{
  "n_layer": 8,
  "d_model": 96,
  "n_experts": 192,
  "experts_per_token": 4,
  "d_expert": 48,
  "d_shared_expert": 0,
  "activation": "reglu",
  "moe_layers": [0, 2, 4, 6],
  "router_score": "softmax",
  "normalize_top_k": false,
  "routed_scale": 13.3,
  "balance_loss": 0.00919,
  "balance_bias": false,
  "router_z_loss": 0.001,
  "n_groups": 8,
  "groups_per_token": 3,
  "init_std_router": 0.0191,
  "lr_router": 0.00129,
  "vocab_size": 8192,
  "norm": "rmsnorm",
  "norm_eps": 1e-06,
  "tie_embeddings": false,
  "optimizer": "cautious_adamw",
  "lr": 0.00297,
  "beta1": 0.9,
  "beta2": 0.95,
  "batch_tokens": 65536,
  "seq_len": 1024,
  "train_tokens": 370300000,
  "steps": 5651,
  "dataset": "wikipedia_en"
}
Below are experts of layer 2 (counted from 0) of a mixture-of-experts language model. Rows are named router (the router's row for the expert), gate (a neuron's input weights, with its number), up (a neuron's input weights, with its number) and show model dimensions 0-95. Each number is 128 + 24 x the weight over its row's rms, rounded and kept within 0 to 255.
Before each expert's rows: "mostly gets" lists some tokens that are sent to it at least half of the time; "comes after" lists some tokens at least twice as common just before its tokens as in all text. This comes from a sample of Wikipedia text that the model never trained on. Tokens count by the router's weight.

# expert 106
mostly gets: " it", " It", " building", " line", " band", " group"
comes after: " the", ".", " The", ",", " a", "The"
router [121 162 140 101 161 114 150 150 151  91 141  99  97 114 100 131 121 163 195 106 155 161 106 127 125 125  94 129 144 101 123 147 143  83 109 119 154 153 130 131 136  88 145 151 118 146 129 102 143 152 125  88 132 161 144 131 146 148 128 161 115 156 112 149 112 118  96 133 111 123 111  93 110  88  91 142 130 105  89 134 117 155 129 170  72 130 103 138 113 116 124 109 144 102 182 142]
gate0 [115 139 138 133 109  93 148 115 125 120 141 132 116 177 114 142 116 181 105 123  97 114 117  97 115 113 127  85 159 102  98 140 123 138 106 108 160 132 130 117 165 109 138  77 107 172 126 148 135 127 163 142 143 119 165 140 118 147 144 129 152 114 175 180 131 106 100 103 133 123 148 102  58 142  93  85 176 102 143 103  97 112 147 142 147 106 110 126 119 129 126  98 130 125 140 156]
up0 [ 87 150 133 151  97 112 120 122  98 148 140 149  93 141 152 134 119 159 114 111  98 115 135 119 135 161 153 114 142 120 111 130 119 109 157  83 142 125  94 149 146  96 125  71 116 173 107 151 100 116 144 104 152 101 134 120  96 137 153  91 155 127 169 175 128  95 123 110 106 132 157  89 105 168 105 105 132 115 130  90 106  84 160 149 129 108 136 110 136 167  96 103  98 133 144 128]

# expert 74
mostly gets: " January", " June", " May", " October", " November", " December"
comes after: " |", " on", " in", "In", ":", "|"
router [124 157 151  89 178  69 137 130 133  98 151 119 109 127  93 111 106 160 156 105 138 153 109 137 132 101 114 113 153  94 137 139 143 128  87 139 162 130 167 105 142  97 144 184 119 124 138  84 145 107 150  93 102 170 146 147 147 117 152 165 126 177 119 140 101 132 101 128 121 103 111 137 109 109 125 130 139 101 121 143 122 149 134 177 104 151 104 148 103 112 146  99 126 118 153 152]
gate0 [151 150 121 170 104 128 139 141 131  94 157 109 155 129  81 123 142 147 131 124 144 113  76 149  84  88 139 129 105 156 140 130 145 121 138 114 127 100 127 137 124  89 122 133 122 155 115 134 128 113 191 140  84 121 123 125  91 132 129 119  83 149 135 130 186 161  46 144 153  99 111 119 113  99 134 130 151 131 152  99  98 114 137 116 107 142 127 118 127 140 110  82 138 102 139 105]
up0 [121 144 119 152  70 106 111 118 113 124 140 119 174 130 111 107 119 132  99 147 124 108  99 128  66 123 149 144 129 183 147  87 127 157 144 109 122 115 125 156 113  97 109 159 149 151 110 175 125 119 177 166  88 119 125 127 125 147 165 116 125 100 144  95 170 124  89 152 137 102 119 144 127 115 122 116 136 154 127  73  95 101 129 124 121 125 158 109  91 151 107  95 113 112 116 116]

# expert 36
mostly gets: " then", "\"", " Creek", " yellow", " distinct", "ieval"
comes after: " ", " |", " in", " List", "ublican", "incumbent"
router [146 151 157  79 169 102 158 133 161  93 148 109  94 126  98 120 104 145 173 104 134 157 107 136 108 123 108 117 139 119 105 148 166 106 103 144 165 143 141 133 143 106 156 159 108 125 150 102 151 133 151 117  86 154 146 164 164 119 105 163 119 143 134 149  91 142 103 140 134  98 114 119  98 105  92 121 152 110 102 153 114 153 129 152 104 109 109 153  91  98 162 108 147 110 156 154]
gate2 [118  91 141 115 122 136 130 150 125 116 130  98 108 144 100 113 138 128 109 122  91 150 111 121 142 117 143 101 135 149 100 162 192  97 149 163 114 154 156 155 118 130 145 152 125 151 133 110 143 158 142 140 142 116 124 111 114 152  98 156 116 179 108 143  92 163 123 140 169 128 150 117  86 185 150  58 127 156 121 144 162 143 112  93 110 161 150 129 111  90 155 139 142 132 102 117]
up2 [117 152 117 151  92 115 134 143 133 138 161 151 122 110 156 161 123 141 147 102 141 113 133 147 152 128 132 163 114 118 139  68  80 119  84 104 143 116 131 118 113 172 129 104 131  74 100 123 105 102 123 116 113 128 144 148 151  97 170  90 133 124 141  93 182 129 114 124 103 124 111 143 146  38 105 163 111 100 124 129 121 136 142 149 131 127 126 123 129 142  85 112 106 118 159 139]

# expert 179
mostly gets: " than", " or", " though", " almost", " But", " but"
comes after: ",", " more", " No", "s", " similar", " rather"
router [133 148 148  72 157  81 156 117 150  78 140  93 108 128  78 106 113 158 172  95 159 128 114 157 116 130 110 108 130  98 123 167 147 114  88 120 173 130 150 118 139 106 164 145 108 125 136  90 139 109 142 136 126 136 135 163 132 110 139 151 120 130 130 155 129 129 104 135 122 133  88 105 102  97  95 131 140 136  88 138 122 138 166 163 118 103 108 141  92 120 162 107 166 126 147 158]
gate1 [133 114 115 131 135 138 142 121 137 147 108 126  89 132  80 143 105 130 133 104 129 129 142  86 168 117 100  82 144  95 128 111 110 160 164 122 168 128 154 124 154 128 155 150 113 143 132 114 112 106  91  97 115 140 147 176 126 131 141 151 133 171  90 199 108 110 164 166 130 155 168 133 123 147 169 167 126 143 141 100  95 158 158 131 160 126 113 131 115  96 106 117 125 112 150 151]
up1 [136 118 166 134 149 139 135 146 154  91 137 129 147 101 145 144 149 130 160 132 129 121  86 154  94 103 166 144 118 124 115 152 132 109  76 121 103 151 115 123  94 111  91 105 123  95 150 135 136 118 146 148 119  99 113  90 116 164 105  92 101 136 114  61 115 134 107 126 139 116 104 145 122 119 151  73 125  82 130 190 155 121  77 151  85 124 141 118 110 136 126 126 135  93 127 131]

# expert 62
mostly gets: " a", " many", " several", " these", " various", " new"
comes after: " as", " is", " with", " in", " was", " of"
router [134 146 138 109 130  70 136 126 144  82 141  87 114 127  73 130 122 144 141  90 150 176 120 141  74 125 112 134 130 126 108 157 148  91 117 151 164 162 134 127 139 124 157 176 122 122 167 108 171 123 142 133 109 174 132 173 146 133 122 158  99 130 121 142 108 139 101 142 146 126 104 117 108 117 113 108 149  99  96 151 144 156 134 127 127 128 112 159 100 114 170  87 131  90 151 142]
gate1 [136 166 131 145 136 104 134 143 119 113 150 158 155 122  63  97 112 121 149 118 116 147 136 105  83 162 137 129 154 112 126 149 162  89 114 136 156 115 136 140 168 108 150 129 105  94 187  94 134 120 163 133 117 125 148  99 128 108 181 119 136 134 133 131 129 110 126 153 125 105 116  93  95 103  67 135 130 151 146 126 135 124  91 166 125 164 151 102 130 169 131 129 127 117 182 140]
up1 [112 156  99 153 103 102 109 138 116 125 112 150 133 124  79  88  94 123 129 114 128 162 133 116 105 162 137 139 154 125 138 125 127 113 150 157 152 173 116 153 159 124 116 153 152  99 163  92  91  85 119 170 102  97 145 101  93 146 158 101  96 120 108 107 102 121 141 168 146  85 131 113  95 127 120 111  80 132 131 136 149 102 113 142 143 130 149  98 154 180 159 134 105 153 123 128]

# expert 65
mostly gets: " Black", " People", " Four", " Short", " Six", " con"
comes after: " the", " a", " The", "'s", ":", " and"
router [158 132 145  85 181  85 135 104 138 109 129 120  85 120  68 121 109 175 150 106 165 176 133 161  97 119 127 127 128 128 138 158 179 107 113 138 131 131 152 108 124 113 145 162 105 144 137 103 141 116 142 137 115 165 141 152 148 120 112 152 103 167 111 140 100 155  90 150 139 132  97 118 134 105 129 125 145  97 121 148 111 149 135 159 101 135  99 132  97  89 131  80 129 132 156 144]
gate0 [142 133  93 132 142  87 106 141 157 129 126  97 156 147 152 145 115 165 117 104 142 142 147 125 160 109 132 125 153  93 144 103 149 155 150 146 141 127 142 122 129  95 117 222 116 111 124 126 111  97  96 149 133 134 128 139 166  86 135 112 105 129 117 109 118 134  99 156 129 128  68 156 135  97  81 139 124  81 122 150  92 137 136 137 134 149 150 124 125 144 118  69 122 142 165 132]
up0 [133 157 116 186 114 105  85 180 131 138 116 123 108 129 144 123 135 175 129 118 160 103 120 123 124  90 127 106 111 121 148 125 134 160 171 137 134 128 127 138 130 113 106 173 127 116 110 121  82  65 120 142 180 136 121 109 161  85 141 107  93 176 116 107 133 108 168 143 138 133  80 144 139 117 112 144 126 119 116 134  96 123 165 112 140 114 132 156 149 163 117  92 130 145 162 133]

# expert 30
mostly gets: " Wood", "BS", "ley", "ham", "sey", "ney"
comes after: " ", "1", "3", "O", "4", "H"
router [136 139 169  91 184 108 149 120 157  91 130  84  86 150  80 143 115 155 168 108 150 161 118 127 118 116 112 105 109 112  94 145 168 110 118 116 155 157 144 145 130 113 149 167  85 116 143  82 154 136 154  97  95 152 148 142 146 117 133 154 109 128 129 148  98 135  93 136 129 106 107 123 111 104 114 126 152 114 102 144 124 153 130 151 101 144  92 155 122 116 142 108 152  83 146 137]
gate1 [102 104 124  87 185 151 104  90 109 119 108 139 108 117 105 163 118 148 126 135 154 191 116 126 103 120  91 150 107 147 156 131 109 155  84 128  90 167 119  91 117 132  83  98 128 130 139  92 168 137 136 138 138 143 104 115 119 133 134 165 125 127 147 121  91  87 135 105 111 131 105 160 166 131 117 127 144 112 131 176 133 167 130 151 127 154 119 126  89 139 129 154 106 127 164 124]
up1 [177 164 102 147  80  99 153 141 142 154 156 129 171 120 122 114 137 129 165 127 139  81 113 169 134 146 111  93 150 129 122 107 165  94 154 155 156 101  98 132 152 163 148 135 119 137 132 111 110 114 150 107 113  81 140 155 148 127 142  62 149 126 101 136 157 151 103 124 104 127 147 129 102 128 128 138 112 133  99 135 151  93 142 156 140 130 141 168 153 136 148 129 165 153  90 115]

# expert 151
mostly gets: ")\n", ".\n", "\n", "\"\n", ":\n", ":\n\n"
comes after: " |\n", "6", "|---|---|---|---|\n", "===\n\n", " round", "|---|---|---|---|---|\n"
router [146 145 151  93 143  78 147 115 180  58 172  94 119 122  92 118  92 139 157  85 128 138 113 144 116 129  87 121 118 115 103 171 165 131 105 148 134 136 152 125 120 115 143 148 110 122 156 117 147 141 145 111  98 145 139 132 132 109 139 157 128 142 124 133 113 131 112 153 134 128 103 119 113 103 109 120 170  97 118 143 101 126 148 144 105 116 103 145  98 133 177  85 133  89 180 146]
gate21 [126 121 186 132 140 118 127 107 106  91 147 124 112 113 109 172  88 142 145  85 113 116 138 138 110 102 114  95  90  77 107 164 174 136 150 134 131 127 106 111  94 113 128  83 144 127 109 121 110 120 138 147  69 112 120 123 119  62 124 135 114 139 146 149 143 115 149 125 103 153 107 106  82 141  83 129 138 108 128 126 123 157 127 129  86 176 141 134 117 146 102 115 159 143 111 121]
up21 [115 128 123 106 151 129 129 164 131 154 110 103 111 143 125  73 154 126 116 161 166 125 133 118 136 132 125 177 177 122 129  87 113  99 106 110 149 129 144 126 134 163 142 164 103 130 128  95 150 137 110 104 173 140 126 145 155 153 126 124 110 136 143 145 118 158 107 139 140 105 101 173 184 151 177 146  72 157 110 151 141 141 102 168 145 109 122 103 147 115 128 167 134  88 127 145]

# expert 18
mostly gets: " Z", " D", " Kh", " J", " Bh", " K"
comes after: " |", "-", ":", ",", " of", " the"
router [156 165 136  98 146  95 167 102 164  93 179  99 115 113 119 140 118 143 147 101 131 150  82 127 112 133 102 107 143 112  79 142 166 126  88 142 171 135 139 125 144 106 153 182 110 138 135 119 162 150 136 114  98 168 151 165 147 138 106 149 103 129 128 151 119 139  96 157 141 121 129 108 126  99 102 130 166 121 109 144  96 118 112 162  97 107 110 144 126 117 153 123 149 124 164 159]
gate0 [ 74 113 137 110 109 147 145 130 105 112 155 152 147 155 130  73 145 114 127 132 152 149 154  95 135 163 170 112 120 138 166 143 127 104  86 119 125 110 124 151 136 139 153 176 133 104 116 124 123 156 154 138 147 119  94 125 124 171 127 184 159 137 133 113 132 129 140  73 182 119 116 111 146 103  75 129 144 139  95 121 147 120 185 109 131 113 130 128 108 106 146 134  99 120  94 125]
up0 [175 136 150 127 147  90 102 158 153 109 118  92 134 147 105 154 120 166 149  97 143 121 118 147 128  87 116 177 151 116 102 158 124 168 156 153 129 163 115 125 109 132 113 112 120 128 163  98 122 102 125 130 132 122 141 122 134  86 129  75  98 120 114 144 102 114  95 152  82 142 122 127  84 148 159 107 104  98 146 119 120 126 112 156  99 134 159 157 136 139 137 103 176 121 152 177]

# expert 168
mostly gets: " English", " French", " American", " British", "ical", " local"
comes after: " the", " a", " of", "),", " an", " and"
router [146 130 164 105 173 117 177 138 164 101 132  84 112 112  82 146 112 136 146 106 135 161 102 125 107 107 125 141 116 114  88 153 165 120  97 153 137 140 148 141 134 134 184 185 103 131 161 100 145 133 147 133  89 148 140 161 140 137 113 152 114 137 135 186 105 145 101 126 121 126 114 128 114  74 147 117 136 125 104 137 115 151 123 131 107 108 115 133 105  81 155  97 144  98 141 142]
gate0 [126 110 131 154 119 110 116 107 130 120 143  91  87  95 140 119 111 117 115 128 137 149 154 120 145 135 119 122 146  84 115 162 143 145 134 140 133 131 177 107 137 112  84 154 114 188 171 137  98 112 120 109  77 116 135 104 137  65 130 121 132 104 135 117 137 154  81 123  85 122  94 106 144 121 127 116 141  90 128 112  78 105  80 131 159 117 172 153 155 146 120 140 166 126 123 136]
up0 [144 123 148 156 134 119  93 135 158 121 140  99 124  82 177 130 120 139 124 154 106 138 178 119 158 122 130 142 143 102 127 130 139 119 125 172  98 129 180 109 165 143 119 178 136 169 177 127 139 136 112 117 104 104 135 149 105  79 132 134 149 102 137 107 151 174  87  99  94 126 138 113 134 118 152 100 112 145 131 116  97  85 126 111 150 103 166 149 155  89 112 148 135 151 115 132]

# expert 97
mostly gets: "ized", " used", " served", " released", " located", " them"
comes after: " was", " is", " were", " been", " be", " are"
router [137 124 155 110 160  97 146 118 151  86 148 107 141 133 112 125 115 146 182 112 156 150 101 112  99 121 122 134 119 123 111 158 167  83 108 113 148 150 124 126 117 117 153 157  86 134 127 107 163 153 164 112 128 137 156 135 137 107 107 140 122 154 142 160 115 158  73 146 143 125 132 124  82  98  93 154 149 124 110 166 124 168 157 192 101 114 104 137  96 122 156 116 141 137 154 152]
gate0 [124 127 177 122 112 135 158 122 160 147 124 139 143 151 125 160 156  98 123  97 138 133 127 141 132  98 137 144 110 117 112 156 144 138 134 155 106 151 135  98 115 144 105 168 102 130 144 106 144 155 103 145 125 110 105 102 132 183  98 110 145 130 127 180 109 177  99 111 136 161 104 129 131 154 167  93 129 119 176  91 111 169 103  99 133 170 139 179 136  86 120  84 120 131 115 129]
up0 [137 110 117 150 101  99 150 111  88 133 101 136 142 139 143 156 116 109 118 120 110 151 154 137 124 131 124 126 115 125 117 126 154 152 145 170 162 174 106  65 114  99 120 163 154  95 120 143 158 162 176 119 137 123 174 138 109 116 137 132 125 125 141 189 113 186 123 107  83  91 136 122  88 141 115 118 112 102 118 159 115 131 105 138 126  92 125 124 117  86 113 139 148 145 148 169]

# expert 59
mostly gets: " went", " going", " brought", " belie", " wanted", " refer"
comes after: " ", "–", "|", "-", " +", "′"
router [140 136 159  82 135 109 155 122 171  98 151 108 110 135 107 101 134 161 175 109 157 150 127 130  77 124 123 112 127 128 104 140 150 108  97 138 158 125 168 116 154  96 148 132 116 122 148  69 172 137 156 123 130 157 138 146 149 107 140 158 114 129 130 151  90 132  78 167 123 121 114 127 120 120 104 126 155 105 138 147 131 128 134 134  82 132 100 124 114 105 165 108 168  98 158 175]
gate2 [200 122 135 134 122 113 147 145 152 132 177 142 118 139 121 117 134 155 106 145 132 141  95 120 138 120 125 158 120 128  99 112 105 120 127  79 109 107 144 155 124 166 143 151 105 187 102 108  99 124 142 166 144 101 145 113 133 104 134 155 133 111  90 156 135 145 140  83 194  82 158 116 108  96 152 136  89 140  85 151 120 156 114 114 124 130 136 125 108 119 125 135 124 125 176 142]
up2 [159 140 109 156 105 141 124 153 148 149 171 149 132 128 140 108 130 148  83 123 150 158 127 123 156 136 151 141 117 137 113  94 109 138 135  97 118 114 126 133 159 151 159 185 105 163  98 137 106 100 106 162 131  83 124 109 135  89 106 142 118 105 116 167 112 130 125  85 156 123 155 118 132 109 129 152  85 138  96 148 130 101 163 111 128 143 156 143  76  72 106 152 111 113 153 165]

# expert 145
mostly gets: " New", " Saint", " South", " Cl", " Brad", " Fort"
comes after: " University", " |", " House", " St", " County", "-"
router [150 135 164 100 165  96 161 115 155  96 147 103 110 113  96 128  89 185 147  92 139 129 133 144 122 108 126 143 134 118 137 134 148 129  87 141 166 149 169  95 142 111 129 112  97 139 147  89 151 125 135 121 115 130 158 185 131  94 142 125 119 151 156 134  82 136 130 116 117 147 114 133  74 107 115 106 129  92 134 129  85 140 138 142 112 136 125 159 108  93 185 115 142 131 131 163]
gate0 [148 112  97 120  75 130 127  80 108 145 159 127  83  58 168  97 124 118 115 114  89  96 140 178 133 126 128 122 128 110 135 163 123 129 110 112 127 110 155 116 152 175 105 142  98 125 142 145 115 131 133 153 131 118 160 122 144 107 175 117 155 148 123 140 133  91 117 160 153 150 152 131 147 119 143 142 145 147 110 122 148 100 154 123 137  97  84  83 137 120  78 132 122 117 141 161]
up0 [ 73 117 185 121 111 110 141 116 121 142  97 144 149 164 117  74 149 136 102 106 157 114 137 143 126 137 152 167 166 130 170 174 111 117 131 130 127 169 135 115 151 138 107 151 147 152 173 129 193 140 153 135 183 118 123  78 120 123 167 109 136 117 134 104 137 130 101 105 120 131  89 106 156 138 142 127 125 117 106 148 133  72 135 135 119 115 111 140 133 107 132 149 129 136 133 146]

# expert 155
mostly gets: " Cy", " pros", " twenty", " Mat", " Special", " Major"
comes after: " |", ";", " W", " /", ":", " number"
router [150 151 144 102 165  94 144 104 152  95 116 110 122 133  94 145 118 144 136 123 149 161 113 139 103 111 127 118 102  95 106 168 162 130  88 122 160 151 130  96 134 132 140 144 112 101 163 107 135 117 118 141 135 135 133 180 164  94 128 155 118 151 139 181  91 129 112 152 133 113 104 149  67 107 143 123 154  88 114 130 115 127 176 149 124 142  89 163  97 101 153 128 146 124 136 170]
gate0 [141 119 134 135 100 101 103  92 145 136 126 131 138 161  88 172 124 173 162 139 126 114 150 149 168 103 130 136  62 110  78 186 117 136  94 121 154 105 134 104 150 167 116  98 156 104  92 125 148 130  99 157  93 114 121 144 113  99 152 140 129 117 172 129 132 114 132 117  85 128 141 128 113  98 127 126 119 127  90 144 158 108 116 146 156 103 109 167 112 121 105 125 113 137 121  98]
up0 [ 94 133 158 165 143 136 124 148 116 130 151  87 135  92 113 138 131 130 112 135 151 123 122 149  86 166 134 129 134 120 189  88 136 115  80 142 154 125 133  95  89  82 119 119 156 115 191 110 102 107  93  76 126 156 108 143 144 136 102 145 120  97 150 142 136 104 106 125 182 146 125 102 119 131 135 116 119 124  98 117 122 131 153 151 137 161 117 112  96 160 170 127 115 119 148 148]

# expert 133
mostly gets: "   ", "а", "и"
comes after: "|", "\n", ")\n", "а", "  ", ":"
router [129 136 170 127 176  99 165 119 185 105 177 106 118 105  94 117  83 119 132  95 145 186 117 116  98 133 101 118 122  99  97 155 138 135  97 127 143 173 159 112 149 125 126 160 115 152 143 120 168 133 131 112 131 154 141 140 133 132 131 153 130 137 117 140  95 121 107 133 147 112 103 113 105 107 100 132 155 130 112 133 116 140 136 144  96 118 107 158  95  84 171  97 151 111 140 173]
gate0 [130 124 137 125  85  85 132 153 145 126 112 135 162 171  94  97  90 145 127 108 168 142 141 142 155 144 138 142 139 113 154 158 160  70 142 149 128 141 159 141 131  98 131 155 144  82 168 123 146 121 118 139 130  98 177 159 126 168 160 124 140 140 130 125 135 166 138 153  74 137 135 123 114 106 163 131 173 132 123 135 124 149 149 129 134 105 114  96 125  85 114  94 173 125 140 116]
up0 [109  92 140 135  94 117 141 144 150 117 116 142 165 156 127  96  82 109 134 102 152 126 159 123 135 147 148 149 146 105 167 131 161 110 147 141 120 129 152 167 143  78 117 155 133  96 176 130 162 139 111 145 139 118 169 108 116 186 163 102 151 153 106 114 128 121 150 131  87 149 136 128 136 128 171 128 181 157 137 151 117 130 131 109 148  88 135 108 155 101  91 102 158 140 118 114]

# expert 78
mostly gets: " B", " C", " V", " Qu", " imp", "-P"
comes after: " \"", " the", "==", " (", "===", ".\n\n"
router [154 180 135 110 165  67 169 110 158 102 140 113  95 103 112 139 103 141 149 100 122 162  73 134 104  99 113 114 121 106 101 142 155 117 118 137 139 139 135 127 138  95 148 129 115 149 139 129 153 115 149 116  80 165 161 164 146 114 116 145  84 140 135 135 107 141 107 163 125 131 113 104 109  94 116 121 167 119 129 148 106 161 124 169 107 119 118 152  99 102 136  88 168 122 132 152]
gate5 [102 132 151 114 123 108 112  73 121 129 185 146 169 151 125 112  92 131 113 126 140 168 148 126 113 147 130 143 157 126 149 127 117 132 133  94 128  93 107 162 151  93 164 141 105 138 129 151 160  86 150 128 119 133 114 137 139 164 112 118 144 176 142 150 120 151 102 144 111 123 121 131 120 138  86  96 157 150 121 193 103 152 178 130  80 122 140 111 141  97 113  96 124 138  93 107]
up5 [133 103 110 133 139 103 151 162 118 133 108 106 113 144 124 132 139 150 137 136 110  92  94 127 145 129 125 124 102 150 119 138 140 120 126 154 125 140 141  70 108 177  94 135 158 102 127  75 118 175 119 132 128 128 102 155 138 126 166 152  97 100 102  94 128 121 167 144 132 124 134 138 140 112 117 145  88 139 128  87 174 106  89  97 171 165  94 128 124 170 130 165 138 124 186 150]

# expert 2
mostly gets: " season", " football", " world", " role", " home", " Award"
comes after: " the", " a", " his", " first", "'s", " The"
router [143 138 150  96 161  82 161 122 148 110 162 101  93 141  96 146 119 149 165 124 121 123 118 140 126 114  95 122 135 100 121 168 145 113  90 123 123 137 137 110 125  86 169 128 103 116 157 105 142 133 146  92  91 161 137 156 185  92 119 154 111 170 129 153  98 125 115 162 118 149 129 104  93  96 126 124 129  74 119 125 118 129 155 158  99 137 117 126 114 101 152  96 160 112 157 148]
gate1 [142 112  99 103 108  59 197 118 134 123 141 117 101 146 105 129 105 164 142 127 115 101 125 164 145 108 149 101  79 146 121 129 156 141 140 142 120 107 124 150 145 160 121  99 111 103 142 103 128  93 148 113 136 113 136 141 113 133 124 104 148 134 107 181 117 162 140 124 142 130 117 152  91 126 127  77  81 103 116 135 137 119 160 127 183 133 125 101 146  96 148 169  95 144 139 135]
up1 [131 115 113 146 145 131 131 102 110 145 165 137  99 108 163 136 119 158 112 118 113 146 132 118 161 136 119 140 158 107 134 149 150 122 183 114 127 108  94 171 140  81  98 139 133 173 134 144 173 144 108 107 117 124 117 116 124 135 142 132 196 147 122 130 127 101 137 132 107 136  79 131 198 111 129 165 152 141 111 116 141  96 149 107  94 146  92 138 134 137 104  68 150 147 147 130]

# expert 15
mostly gets: " F", " f", " M", " g", " B", " ab"
comes after: " |", " the", "-", ";", " a", ":"
router [154 137 145  91 140 101 165 102 180 108 137  84 111 117 114 122 126 143 155 110 135 156 112 157 113 104  92 100 137 113 109 154 151 111  85 134 133 159 156 143 142 127 172 144  98 120 137 101 150 143 129 111 133 153 153 182 151  99 140 174 118 141 155 144 112 166  98 163 127 109 116 113 120  92  98 113 158 103 106 151 129 125 133 161 110 103  83 131 102 110 156 130 146 105 139 162]
gate6 [191 133 110 155 141 119 141 165 116 127  96 139 156 139 123 101 138 150  94 165 128 193 114 176 121 132 121 151 126 115 175 124 133 131 117 149 116 144 134 124 131 153 148 139 111 138 179 187 126  99 123 110  90 133 151 139 102 106 109 136 134 164 138 111 121 127  81 121 148 153 123 117 103 155 124 125 117 149 128 148  99 131 166  93 129 140  63 124 126 149 138 113 145 134  96 169]
up6 [ 87 152 144 113 119 111 102  99 173 141 165 121 113 116 131 132 122  87 167 104 135  71 151  75 142  94 127  88 159 144 101 139 123  94 138 124 146  96  98 138 146  81  88 150 121 105 109  89 146 135 160 135 144 132 129 123 119 142 130 115 120 102 165 145 145 113 163 148 121  95 112 136 136 134 123 174 128 112 112 105 129 144 121 137 133  82 180 135 115 100 138 123 155  87 128 124]

# expert 177
mostly gets: " author", " critic", " Organ", " recogn", "ograph", " Charl"
comes after: ")", "\"", " ", " |\n", ".\n", ";"
router [131 178 141 109 171  91 148 129 116  93 146 115 116 150  96 147  81 148 165 100 131 144 112 130  97 107 105 108 119 103 126 149 131 116 111 137 142 130 176 103 116 128 143 135  87 128 177 117 170 144 150 120  71 143 125 137 159 100 139 142 106 144 114 142 104 144 103 147 124 113  72 128  96  97 141 120 142  97 102 140 104 138 125 151  94 133 100 150  98 129 172 113 170 118 147 141]
gate1 [164 170 117 115 113 135 111 137 142 116 127 138 138 161 140 151 144 146 166 122  95 102 114 117 130 186 151 124  93 166 156 138 115 143  83 150 128 129 105 140  61 139 101 158 100 154 128 142 135 115 121 118 145 132 128 127 134 118 149 129 188 110 139 110 113  88  83 179 137 128  99 133 138 133 120 123 163 130 112 161 132 125 128  84  86 137 105 147 164 144 144 115 132 177  98 137]
up1 [133 161  94 110 145 152 134 151 145  74 151 125 105 147 133 138 126 106 159  49  97 145 131 103 154 140 132 117 106 116 124 123 108 108 116 117 116 118 125 137 157 134 111 152 143  89 133 133 133 112 151 143 152 102 127 119  77 202 102 122 181 106 112 123 165  95 126 111 141 133  78 143 137 102 126 131 112 149 113 146  79 112 107 118 137 109 167 138  93 129 131 119 157 121 148 123]

# expert 86
mostly gets: " University", " School", " House", " College", " President", " Council"
comes after: " the", " a", " National", "'s", " as", " his"
router [128 134 171  93 183 109 152 143 155 100 166 102 106 146 107 161 120 157 138 108 136 140 105 143 111 126  92 126 159 104  96 164 145 109 105 139 169 159 133 114 127 105 134 184  93 125 125 112 152 130 135 103  99 146 138 156 138 113 115 171 123 149 125 132 100 131 104 119 132 136 108 113  95  86 122  92 154 114 105 157 106 143 124 180  89 134  94 143  93 125 158 109 159 128 142 140]
gate0 [129  95 131 123 153  95  94 121 149 131  97 132 180 176 140 151 123  76 104  75 106 132 182 111 106 128 157 143 158 113 166 157 127  96 153 121 114 165 128  93 132 135 137 161 116 169 134 125 139 116 102 133 124  86 117 109 133 115 116 125 136  77 147 127 152 119  90 149 149 129  97 109 172 139 113  69 119 145 108 118 110 129 130 122 104 145 115 159 158 118 141 151 130 127 135 116]
up0 [101 137 111  96 156 127 154 126 119 135 173 102 124 122 149 105 120 140 126 152 162  70 110 112 130 105 161 124 123 148 164  85  92  91  90 115 121 124 133 101 115  84 121 108 111 168 103  96 132 133 134  87 149 179 152 145 127 114 145  93 136 144 124 148 112 132 140 148 101 155  93 117 114 139 126 173 171 108 163 107 142 125 129 143 106 146 135  81 102 116 102 106 164 123 101 132]